config.yaml
hidden_size: 224
d_expert: 208
d_shared_expert: 192
normalize_top_k: false
routed_scale: 1.0
init_std_router: 0.0348
lr_router: 0.00094
tie_word_embeddings: "early"
optimizer: "soap_variant"
learning_rate: 0.0072
batch_tokens: [65536, 131072, 262144]
max_seq_len: 256
train_tokens: 523000000
Below are experts of layer 7 (counted from 0) of a mixture-of-experts language model. Rows are named router (the router's row for the expert) and show model dimensions 0-223. Each number is 128 + 32 x the weight over its row's rms, rounded and kept within 0 to 255. Numbers have three digits each.
After each expert's rows: a language model's description of what the expert responds to. This comes from a sample of Wikipedia text that the model never trained on.

# expert 26
router:142124148143083136092175108089134131133182057063096173057153130128054149109113164112060136199155183162152167130136146164162124132135070161140123181141136131128167123116162096108156093147158139150155118116058154108218108040154149091108173126153157077143079058096156148143140147063168126149067120123132118103135097128105099110090110144134149156135051128080109113097133098097104110069167129108151163151124139133091109088103097143127119163107115108167104119101112096120163128161114121116109063131118168221162082132156148116154118100160185141128074139135149121086122133154117135105150143102137091114142019099079132120120145079123142099147125107085115109079139102142120137140151
Description: Auxiliary and copular verbs and the words after them in running prose: was, is, were, had, has been, to be, being.

# expert 36
router:128135175139149172120119021111132093133167050076103144041218100138092107181112130107120120171128184165092141127131158108155149100097053172134143129090110106119106136124105105156141158114075161094155144105105121129162114125150098114113123090125087087144063111145137092126168174114148106154117097085162160111075097115154179109125123095090121108140071156084130099131120087136173135134107074091166155173131113066105172000126141121086133168082119126168148136069105163162137124147155123115115126087167136150144165112155106134152125136134108184142065136084161119105085165179116104109111163124087150143143091127099120137129125086104125120096116168109087070150106182132086141116148
Description: Pipe separators following numbers in election and statistics tables, e.g. "26,331 | 1.47", "100.00% | 0", "% |".

# expert 1
router:157161140124121185119134200106114075127143099105097172071170128109097129160101136119141145179096078159125153114201155100157161129128090117132126128172155086121135168141117116152159168130122117145141183131111106116095145106167173122117174151124112092148065167012133175091143170088124128111124122117153137129135087102121129120116158123150147164116078103069124106105155080110089157141189097105108156161109171096092129133115140137137142078140084129109073115140138167085108124145156080140177098103151160126151061143094085102141111115112147177080087088115141219067078106124104230087181114121093137160125123112127153129131130144115161111188128113157115036175178157104098088132182
Description: Word-internal suffix pieces like at, ed, ly, able, ur and degree or quality words after is/was/a, such as much, very, strong, similar.

# expert 29
router:131131187118051151123174094150058148123123033118104122094202119148117124129159150165117150161136110143114144111140148141109144157096049150143162120130110147134135107109145075131146097120066149156141182093127162121149130134105128114170153128120159077109136174072129122166189231138165154136094094105124161128150099085099113112110183092114129171157135109111124113114133151116070108128177126143136143147162144062090144000093128110105151139090166096143120158149131152139143129101128091153143112120170111179140098139166152081163071109170095182099125172159184137146121151169124136156134051143129129136147107164135145121153095098063100093108114088131150179093151168158153087149130
Description: Single digits, semicolons and pipes inside football league and player statistics tables, e.g. 5; 3; 2, | MF, | Total.

# expert 8
router:134139115133119099043150166120129137133141099099113170084168162101066078111093159171107153123126139201124118131192174154128129182103132058101079118137154140142113071141138132098174148130112131087131140198145121111130114110179087142115246148108101130101101199149157123161156137125119135064109142088162167144121131095121130137114104095145138230103117098115127123120130045132101163168140092080141214115171121057107170115101131123105144089089070111132057121109136128144115145089169085105133114159101111136148151083117127142111117120127127140117103154129136162164117103170096111070099121103059106088112136169140124145140175160077087130149123112086117045150133149091101167158118
Description: Short syllable pieces such as om, am, im, mid, Sam, Ch inside names and long words, e.g. "Xi|om|ara", "Phn|om Penh", "mid|fielder".

# expert 34
router:163135137180085175111146116184113123156124068155087125120111123131077119060135141114087118184144173181148169134154173118176073164140106145174114120097133143164150086102190108146138144134118145161154171120092133129120099088132103132098183128124034068097121152108113108155159195146143138123117092093100146141117158087129151096125158118121111136129149164030073144156091094118145190153140053070121111116071198133079155009160113117101091108105128107153118122108099125143176087074115089121109165142151134162129135098086132129173157102178178160151101102094126147114104137182133121099159078105128141118165097152147140112171107097147129116177124143132121133143179170093073149158145
Description: Pipe separators, header cells and line breaks in wiki tables of results and elections: "| Party", "Candidate | Votes |", "| Date", "| Notes |".

# expert 39
router:102143114138103162102175141107084138179156119141144138094125083133087160156157178142148176225110134152135128111140173163187148168129160117131146102153205082163140156085139129165117122126118192142148131095116116180136105162154146119107142150163085089145142066112101123135132140149106154125111111129151141125121102101079123126121122083152165125141093117113106078082156072129111093106173034108127173129086080102115113109097150150119123133029184116147086117113139163110238080123148134108153118069159160126164110086079128093172113092159116150156135177123159213125065170084135093105167103109104124129101116103089136112152109144117103073084144121142095076088188182127112168157144
Description: English and Romance given names and initials, often as pieces, such as William, J., Fabio, Lorenzo, Jérôme, usually before a surname.

# expert 11
router:136123176191000131111157071142129155139115164093082151104105112110090095132104134142135180193101124225102084108206160127110109187089075194125172119145139141111127114122172120121132180102109174139112129118113082093133137091122167149098121114139095110123154140149138080122149120122117164138119112120169156103148101135137136140114126126106162197111074107058117131115175104107075142147125119158198174126142106070107160024090134120133092123070150120171137131148121162069150100072158105144141088081156107157077132176126131125168098150155142105109124138155174143075120162117097148152206089076119163148134073111093152086164117134124136143175117116146097146130145164127119120108144
Description: Digit pieces completing years and dates, especially death years in birth–death ranges and after (age, e.g. 1959, 2006, 1934.

# expert 0
router:088129173152060136121148095160128100140186132075100097089148085142072128109136155128142148166123109134136141126104124169138105159095065129170095110126135120154195149128148112139160105146099124123139103132114098085120116070153091167105104161132056068135145219072116145155154152104119137104125115126160142081096096114131138124116092068142159231123105113051120054109095135138195107090122075098173127140100128103120127088082133144112091145062176116177103136113116163139128107115131159121153075113145156161160144107137060100146131130117123159117078108120119130127162060208136115132164102100112077157165132088125160098186142143075156097086110200080113158134149186108120114197128
Description: Commas, in, of, from, semicolons and pipes before place names, e.g. "Stadium in Sheffield", "County,", "voyage from Saint Petersburg".

# expert 16
router:127143182126122136145166066135069072134138078096078133119180111117079146152158196119155136130135157133166158078135130059130101128104087111097137106127126114120156092152193143104131132082107133133240130170095086139125098116114171149125162128140130137217088135110122139104128188107150155094096111083157132157148143161131132103144184152098161186101121079099140126087145107198156109154107067092103162143144183088090125106101147102122056159099108092200083109133132146153148097088141128152141125093158110163097143085153128132131107065160100200125040107139169124140107149139155129137141139109117158169158098142065133081124087133085147071140150129153083142112200132173106123167124
Description: Sentence-final periods and words ending sentences, especially census demographics prose, e.g. "partner present.", "65 years of age or older.", "season.".

# expert 12
router:124107152142101194093105160208134164128118107131116118053138156149105104071131151132168186132113150178186149151124110122125139140089132178167086096096130118121131106171202117090152109123112094134114129168109113108140144081127149187129200123144078153133108130123160126118141192142101127138092150119135131157054152112128121129080097129124180141128106070054067113147093109117146131122165129154157151116120145047127120046064138126080110112074132151174144104076125160129094095099146143177129076119099219147139138099091070118107126118107096144161120101179159147097087177167097153144174154050077092108106127111103114132164146165067145120121159161073092159121136122146134100186152
Description: First letters of non-European place names after "in" or commas, e.g. "T|anzania", "Nusa T|enggara", "Siege of B|aler", "Le|ban|on".

# expert 2
router:157174160139100201143138102163114146125132118132133164069180101180067108094128161135165142152141149165094143147129156147150114140131089096155113108104200105113175143133147089149157136178131118181166136153091087123125105112087137083066166142155075098104123186097117122135123190127160146168118137126156152136107122099080127050144146148113133117141116141116083123113126103202133135099103086148175146146156190115125133092099111106124191122106091109130085110195135118106150189097212069072176120054156211210075142093104129108107110133155191170098106164065085123114145162170094157084122117142162129140103105157105165092141109143097091151111145115124156118098171152118092167128159
Description: Nouns and word pieces describing physical structures and hardware, especially architecture listings: roof, windows, storeys, bays, brick, ship, gun, mm.

# expert 5
router:132150203145048168152158101141101097142117096070146114093237129152099101112116115091093137144150149139122169132149187185139188119154100118158152100166159129159133117116132095142176171132171071133123152182114141167136106098119138105123164115117047096130142104137163104103146168134121179139145096137135141129147098110073124106099176077129102152166055107117096144123099131157112078115123123129145131098108163057102125000105129110129144143036120150125122106079115140138151119116168127097126141059122170164127069120131071156143119135126158120147152096147153123139159136143106124137162097107109093145119106124120089148149142177135081135103110129174099150130186199199136125106107
Description: Digits, en dashes and pipe separators in tennis, basketball and racing result tables, e.g. 7–6, 6–2, | Win |, | Clay.

# expert 7
router:137171132133086183082146135085065090147109085089123167092131134113074109140117163122114155138086156132145087098140160143147175160133151151174131098157164111150112155142187097104172104144126194116171164137113125139157085150178145165080166119149113112118109089091105120170164121148087166149084072091131114116105122041104157073134097107128115150131066142141038114143163112146121137139170083128107162078112102120076112068118095153094088092058126153152127116109144187137245095096137120110108094080112141139138120118113081140187094094145113182124080139149163163138143172132121165085166127150135132159057121070080107121153078113114107119117123122120057076106155162100129146140151
Description: First names and their word pieces at the start of full names, often Slavic or non-English, in lists and tables: Maksim, Jan, Alex.

# expert 38
router:125185125098125136074165132101137137126118096132143125040163097145080165136100138124113194144124146184108130103139135151162109217116036111155087066129119150090151136111241126170213128044163123110129180068096106082117066056147163133126177138103118104127082141144162121130151149096100132092100093139106095086136132132116181150027152061131174167161110087158117144109128110156108085165135126124121191133107114125153165088103114166122144133144113133144104098099138121137138100085104137097126109131148190163121069110121151123200106103133118171111095156114197137106134102134125167132147115134130135133142097102121138123145103102071117158124131089120087082091150153127115098162144
Description: Verbs of saying, thinking and judging and nearby function words, usually before "that": said, announced, seem, predicted, concluded, hinted, tries to.

# expert 14
router:131134127176077175152158101131149112156136081124138168069148120097065088157165168115153139147085141127143177130167161105156109136150051153098148107090161103160169166134136159108116134112096126121153164101080068103127128107134152162110175144097044121144153121095153174147169172122157090154082087152170201141063123086105159110102142110127151160139119100076135128128100091154113121142120073109181146126162178083069145101121118118163090099124163041123155135127142169108103070145129147146209111096110168214134134149087151048117086110137120226128101148154105173157184136164106171126156105093125151166118142159154173151176141120087125103138132141109116094133117146167117142120167
Description: Numerals and quantity words in statistics, money and measurements: 200,000, 150 acre, million, per month, several, more than.

# expert 18
router:111117096121130100088175101115161081108141109123136121089143170133109155144110132148189157255166130166117150134128167155107187192137088169109093152118193108144180130122219112107173149163151136090137127097100110150097129091141115115116168044155092138141151142067147125129125188132127183116083066148113141100101142117125158150135143114165180112127093132104054137166134084103113108180101116140108100154130163086135154139092108136107154140119160052173115137131127156146113140048158115095134110147138142165111123118154127095164112152159087215078152143111193142141110111107114090150159163126086109176173126144092168098113064175118148123109119087128077083140151190114082138149107
Description: Verb roots awaiting endings like -ing, -ed, -ation, often after to, and or was: present, form, develop, recogn(izance), complet(ing).

# expert 37
router:158156094156071092110129124108145087135151105086084164087182096069076138136165147113111194183143103148160136119201136152082079119139048069167177094151137117095117132105111156131150192138127122145160146100074114163141104081134114090132190151109118134121144127078092110127154138084151140159125105115118108132092091102132101121108144077128170193149107148052102085160123115197135123126109031108165124132156094111146136049121086147098162136047156137150175096108165152118119104126215070120154114125104119181132092062177145087176078114120141164149135123156159118149110129161123118156134092101125117095143105097124124132147074113122171123103157177136147148170118186134163139139095
Description: Numbers in album, song and review contexts: ratings like 7/10 or 4/5, track lengths 3:14, chart and release details.

# expert 9
router:061105139158127182080114138118133073159192152148082128082176113143096091142143112150114122147129193132083191142194122084091089115094118186101132144129183145102154128049155076145165143193085146133141140152083102098160157119154079133134168140135139115150124174174117145127132168083112118139092114167164133113116113140112102161132081134131146110147069129105060156124073115121135183142140076099152141138131187096123098074091157136149166161086176097138141079168146097151122115050132149112131162086123143158108081079121085107110123130126124137120052188074179206091166135107067149136159055106079136174124090134091146144167132142102134108108070117129129102157121142122159137108157
Description: Word-initial pieces W, G, F, St, w at the start of names or compounds, e.g. Wood-st-ock, Whit-st-able, ox w-agon.

# expert 35
router:126151121142102121123133144132168121143142139134096126088150130116121129130161124131147185177128174200125150108147134089114095135042112081162094099116119104182105185175126129133151157097092139178128126178000110151151137128084130140098134133126105114159129101123187114168089193086165126132077105113148130140064132133137164073103127121146203103121105110107057116113103116169132173143164107113138156091094128053091128087099094128138135162113135127231148127122165164162133103080130119161157080134152152147102143104085071106123106059094147178163111100143147105092060124169092148097133134129068132158070094177134146115130173120104142148148121146066139098088094134172084135182144
Description: Nationality and language adjectives like Indian, Hindi, Arab, plus pieces of South Asian and Arabic names and non-Latin script bytes.

# expert 19
router:089098150145066174079153175135122181136166120113110105080137101143068149132107170158043156217126143180178101117153162134153099159172053092122139067136167127144167110134197107151140132117094109101161164194142135049157112112125114136098166138147104131182127157125162108184130143079142065176122087102127136099141166075149111155134078086137219177134131105109058111091143120137138111159134104105159108131077135069111146134139141140121160140070143120108137110118153109148134107134133170158137111080120153179167138092165127137141136141117153107066135063097219159113179107115078143114145131142093123149089044140122118135128139175107115105107106151086137093152144133103133112160145
Description: Prepositions and time conjunctions linking clauses to places, dates or events, such as at, to the, before, during the, while.

# expert 10
router:125137139132086170117202125145118059093138109063093147108169114150063087123119169155117145081109175161063121069140177164164157118132046159168097114142093129112130126075114130143176135089057155105146118130108110042079129096128176105165196130111100126137092097124132070160200150091110122116113124117157136121097098121102127135119170093127115145140103159083134147092089118142163087108119080126093174111067181107150122054096163142105146170075123116134090135142160140086142074077175105081136168128186136142115106159164124099163148127118199142158117096105149163139150099194135131130141112136086132118172069145114134156130111150133121071126141120049162145111143146133096139184164
Description: Lone first letters or short first pieces of a split word after a space, often in sports text: s(ideline), l(ineman), h(itting), D(olphins).

# expert 17
router:151163112134123163125147141168072145141170118124066160026149100105110110139126156130134122111143126218123119146126165156136098170082056127116146128174102075105090174126186093148135082091114099123120160105045090130145119092104104098133251131154081158209100110135097128179176111118109142148120150159172126094122161091170142117108168081106130102119132137107075143123167107105111074168133062099129110145105129090124114015086105115094144101063093073175125137124140091168147131094123089138108150133125125120146119153088071130128105109136108133130174160126132138135140144145167132143134053128107089169143090132124115166174135091118148123092114102138091071146167123077135144112139
Description: Double line breaks before new sections and the = / == / === heading markup, e.g. ==See also==, === Water ===.

# expert 25
router:136154153157094110117136064128091103129097146096133157120126087112129087123118186168134186244134169205097163086152160142119118096115084167159145168129187112087147168154128097149116117152111153125211172178101145129087120041165129098114146134132113148171134163115153110133163141110184140183099125128090152120138171080142119103110149101123172157122135115131109152139118113154118151137111101101159137088101158043118086125063134132099127136066169127194128105087139159131121059125151058156158096133107155152150107067117075079162125125134171114138082133090150189146111155136132136152177094137128111128113043120092143119183161169124119118095134079122092086142096190140129128173090
Description: Head nouns for media, companies and institutions, often completing a word: television, company, software, streaming service, documentaries, investors.

# expert 15
router:137123149158073111128158097128133138095149106067121176122185114136085096112108218136126132191124133180087111116155116159166098113115125117128121128139115137112182124114186131112132120084129110163155148139064098082134165145164126133096114092161126144057140082081099141154155154065075133169105132106160143133121160068101111071094147101106146151106091132088064192137106111132125139155136095114091128143107098083053152083022134108158099145093131135183142160122130117082133099141150089118155056089126119133118114135147080135139106079148134149156087148090117106103194103147103129149190126090038082154103064142117109103102115155157121161074104147069139060125146153125129163136061
Description: Descriptive phrases opening a person's or thing's definition, such as is a, as a, was the first, ) is a.

# expert 23
router:149142173190103119119136112116151062096091136100165120031163094162078149096162124129102172190136102200142114105116138122175127119151094110137095103184146123113131075127145148172144142141087152139116181117123102126156117094149110167123165111097123140170126148094147145170156170107148162133068110117170159139123179095089141079111132113135127098163107162092108130117095155093135110124169000100107151086107161114105115050164099142129171153039121127175143099130150149155163112115125118199134119158104200169114102136110144099154081163136134122168105161097134128137160144145150117128131038048153117110135088083152151137149099148073129128140121123113123155141136215120112194108153
Description: Symbols and pieces inside LaTeX math like \, _{, $, }, ^, subscripts and indices, plus scattered punctuation in other text.

# expert 4
router:176113108159067108059132147086149126121153127156106145051139046155056144154126208159115141111147176150108116121165142113131163173113164143129136133170196135140154126106161096138164099153128115079143147077081113151162103130153148130148179112132131120174077159130120156156104157144148130178144042138176131075122126088102137139137084094137155132161091105100164181134116106128128126130107060058155146131148190105151091068114140121137107106057141123154114146148111215153165109129145083169139115105154107135138112083099063116143090085117125117090095113067149048137112193128108163124141056112101112159105095092114126106177081138124126126054154180079132117123121157112140108115133
Description: Short capitalised word-initial pieces like O, E, Le, De, Re, Be that begin foreign names or titles, e.g. "E|ilish", "O|sterhasen", "En|ki".

# expert 13
router:157152121156131137088154097153140139197123134100089132144167133143074166078122123108096116181080087152108146130131145095201121119118034131134142100119157125135107125113111132111129076109138173143178147136077166110170168111178162148104197076104079122141110132100150123190098182167191121157077163130131133140133158125105087128115178133116127098132068158093093184106086141191131094170132052100131133146146142091133153046059089154150125133085187144192107118103172089156158136112159156128158093133112143166152037090134096108126115082138114189096130124162104174142127163178097114148155090110049131128139163097121143141133121129113080131108160160129129159144127170172075119100153
Description: Line breaks and leading pipes that start a new table row or list line, plus infobox labels like UTC+, Binomial name, tropical.

# expert 22
router:148123193147087130091165083127157113148121113105105143146142120101097082145146129127123136173182119170127093088116181131092137118138094174159110161113130098106112118118112113137133133102118096149121124187075132112124092020128119177082178128153125113121139155063158135104155131106139167140139104093130151125120158092142138138128174145133194116166120052033091142122134077133103120153165059173161143114119119076105122118127153102064103131017106115198127153111151170132137066095139111128183094146158168146112157129105119112160127131083115142135080139057139201074133213119111116134105082139115090140140076115077113164169107130110137117069122104110099130131177176118125096195167
Description: Names of institutions and academic degrees in biographies: University, College, Museum, Doctor of Law, Bachelor of Economics, Education: Cornell (BA).

# expert 33
router:112158182108121152062186106152079124129167141094114137073113127122112111082121157134096172208131150174186077106195165104139176113088083143138124104091128153127154146118181121140128134146113139126205132143102098101094134091161111131121212106117140072126111115142130109128111176028193102117107113147130154097110122098128143113098156161102112110125048127057036110104116135099111136123112058136123107139161127103100117051105126173097126100122143086195124114156129138161148088054133104130182134144123128181146080054136079073177138098119139119120129116132140101154165176129098130092123131157095087118109111090134116110110127111122113092131182191150175107094141131178074115128126
Description: Line breaks ending infobox or taxobox fields, before the next "- Field:" entry, e.g. Scientific classification, - Kingdom, - Starring.

# expert 20
router:125166195106052137168149085176118129128140118068090117122112095143087102079121116124131110156165137192108168080141119140145110142075048091117101093108146155138145095132143104126125159146146136094162141126134075109174109085119134106080202136151063099163142108133142100114159110097118144174023132150196151100092120078113105097113106148105118188150105139099097165113101126113118116099117092080121141170105178096102131000106171124113093151072138138180132117118167158164097086117132131107111139116179121112172121071153129125169134136095142179120089189133162124060116168130114125125200135117104140130087097113149134114130134145119131151106142168136089114168124168129092127137138
Description: Opening parentheses and the first character inside them, in records, climate tables, taxonomy authorities, cast lists, e.g. "(4-2)", "(CST)", "(2023)".

# expert 28
router:110104121134064223122118121195087077134078095060156167145127159178070126166105109120108116151117147170112175147127143130201170184143103131131151131120147131200133148181108103097151145122106147142136110127107115119127132105156103164092178125088010116108098126128098171155145176107141156144135151109112136095125108093112140091139155102126122149135121153081049130116101149188094089158135108137103154130141164082072110084087115065129172140072104110144167122106148146126112106098121115111122147108142138183098163132120089132123084128128138130195107133083198160145141158148169155100140096179099156114117025073153100176145157123091118151068111161098072128124174130158110143180130
Description: Sports competition words and event names in results tables and headings, e.g. Championships, tournament, "100 m", "medley relay", "Discus".

# expert 30
router:118138114119125128168147126188056089124120112113113149135117075073102130077092148162104143169124179172157107144245181170089073142143096141173154093104132081116128116106127112162106133133144169136141194122137105138142109083168133127117132114134120089157130112084129128175118155062167122107094114109133168130121125044146154116152146087128138139147138131099066117117079116138125100126126001125093172141125156152093127056108148161166118103114105112235200126117148124171094059085151114131153107129104126171084118103070156075148132133108136188165089111078165131138119149124108152108170098142118118126161100061181082107113151133137137115114161108109137091135165109133138128191131
Description: Line starts and labels in infobox lists and award tables: "- Publication date", "- Website:", "| Best", Nominated, Film, line breaks.

# expert 6
router:153127141138120155077119128130105134130165139085143133104161154144047111059131134128135168152077110122136130177221115164094121154162115146137118103068120185129164193118148073129120135091115134151140122151059168130134137060153057116157162134155102118121135167138096169141135146109182116116105131084142169138174096080075077068140136164139144119176077112072090149078144114165134105114104132070166139139106183049066130067108097089147109156073112113128102144156175125091144144074107102164138152098142113135122124125141144071166098137101093146147052193151139137068115153148113124084142123136091123148148108120192103119176130185095106098118076153076106105149148157106091185144142
Description: Ordinal words and suffixes after digits, mostly in military unit names and rankings: 3rd Battalion, 2nd, fifth round, Second.

# expert 3
router:153135184131070177103145120133115038177102073114109186126189159110101122095129164179078137162086147140116124095164138093167181154132115145142112120149127159121144090113163088143113132120104152146114134154085131094159119137127140145159179166225065124107137144149115131147185227115134119104115149126119101138089158106136156106135162110127120196151053092136112143119157148141155138142127151116130099170130151052083147079117162143135128136081096135188098090117155116195160140111216063125122136116142108185150144124185141089157101132143111085156103109115093155119086136182140101150202129133117068153131072142101121154134123126117095107046142143041119101100119144152137122169122
Description: Words in athlete biographies and sports tables, such as played, He, season, NFL, basketball player, plus scores and team names.

# expert 32
router:110149151142077138061123077132126135127157094106100153076172125130101111145100183149145148216182134190144163124141198172150122102112021143156123135163163104125155114098081098116118092117096141125217154169124099032086141042154146109085160132151101123123125129114138140089132141128137175162092108110086205142134115128135159122120105094145137113106110113107045138136136107144137131150138127095105132105112191103087122140104122141098127125070160133151107115089133204120155123117173040145111112119167156187120100073116125106158122089122156114119122122116174243117154197165131117136122085106120146137141114131123151116123131098124133091138073102099066124126126193123121123128149
Description: Noun endings and general nouns after the or 's in expository prose, e.g. troops, evidence, "chang|es", "decre|ase", "contex|ts".

# expert 24
router:124150148153055123035147080155118137138157151124132098094079083153079154119132130118169126132173137199168124085165110129157200114192057088145168107142154107105111165112146102144129112147111168117131124128107054119187125100158102115104241123159125100120096159107118120132127107153084106081099122130135119104140155147150148115134122097131190173120063122082140131075092080170187145168136105148166160093140111086130178022073136119092149142086138104183103132122079179176133120131133112144144063105125116154130110107099117078128159096133144132146064126069159160099174137160133110122135083143115135135107102140076132137187087101071146128123103103102116113131135128147101178173124
Description: First digit of years after "in", commas or table pipes, e.g. "in 1852", "| 1960 |", "O'Shaughnessy, 1875"; also taxonomy list line breaks.

# expert 21
router:128169091155080158130147091134133160103107127078177139096142107126056074080121161115131160229146125129163142166165118118132095111095054199113138096107160132139151137153138079175130105115123102128116158110059058146157119109112100097101146119094074110120094164150121116102128125104153129131091106142146240113145149094196105120125160087115160136148056115083135084141174082186090141121118102102166122115122121038135188063127143148138124141039145120151084134142157139162121103101138071166176148104074158192105079094108142096163138115088115222124095125160112143153160141136119154111113083082148109119097134129126131138127094168120141138117097127097125114119097152165120142131095
Description: Degree, minute and seconds symbols and digits in coordinates, plus route and place phrases like along the, US, Creek, postcodes.

# expert 27
router:139180106136102145137095136146063162151135121117129152146167102158077068170119181126143143155156149127091099121185127085120171128086138089163155173149115154117155092132189129156115149113134128138150095143127099106134093100107141106080131171167114096108117148178092133123076132129122161150116052153187153119122120125092127098139149133124158144144092179018090172097143098078148094111162060087156173099096088117050130125075125126118099169064109103177118089142141123188161143082110080134189080072182175198130122136130107121137096115185159116141106137103161201119157150124086111098123119107100144119113072083142181145146093159098108157069178130076125093117150142102076135145122
Description: Kinship words and genealogy phrasing in biographies, such as daughter of, married, son, father, brother, and they had children.

# expert 31
router:181136151157092135119131172122104084103141132102103105098161135140097110129110113140158189212063189127141147121165133115142132104113062081110107165157141136120125149155141101128145138140119124148189124063084082091103136067137150133114094075170099080152097165132130106155092123111096130117110152126188133162104189078107109137120081117147149190146099098101061076150099088118197122146102090150115169126141105121143139128093128116110128077106042117182131142135067108142197141114144078149081116104114103201123087115116099105147072147121117163130117099126106233101153047182106093123155109144104144191104066113104135113139114085117116126098154151115129081139188188132098121137117
Description: The words and, or, but, mostly after commas or word endings like s and, ed and, plus some ac and spect word pieces.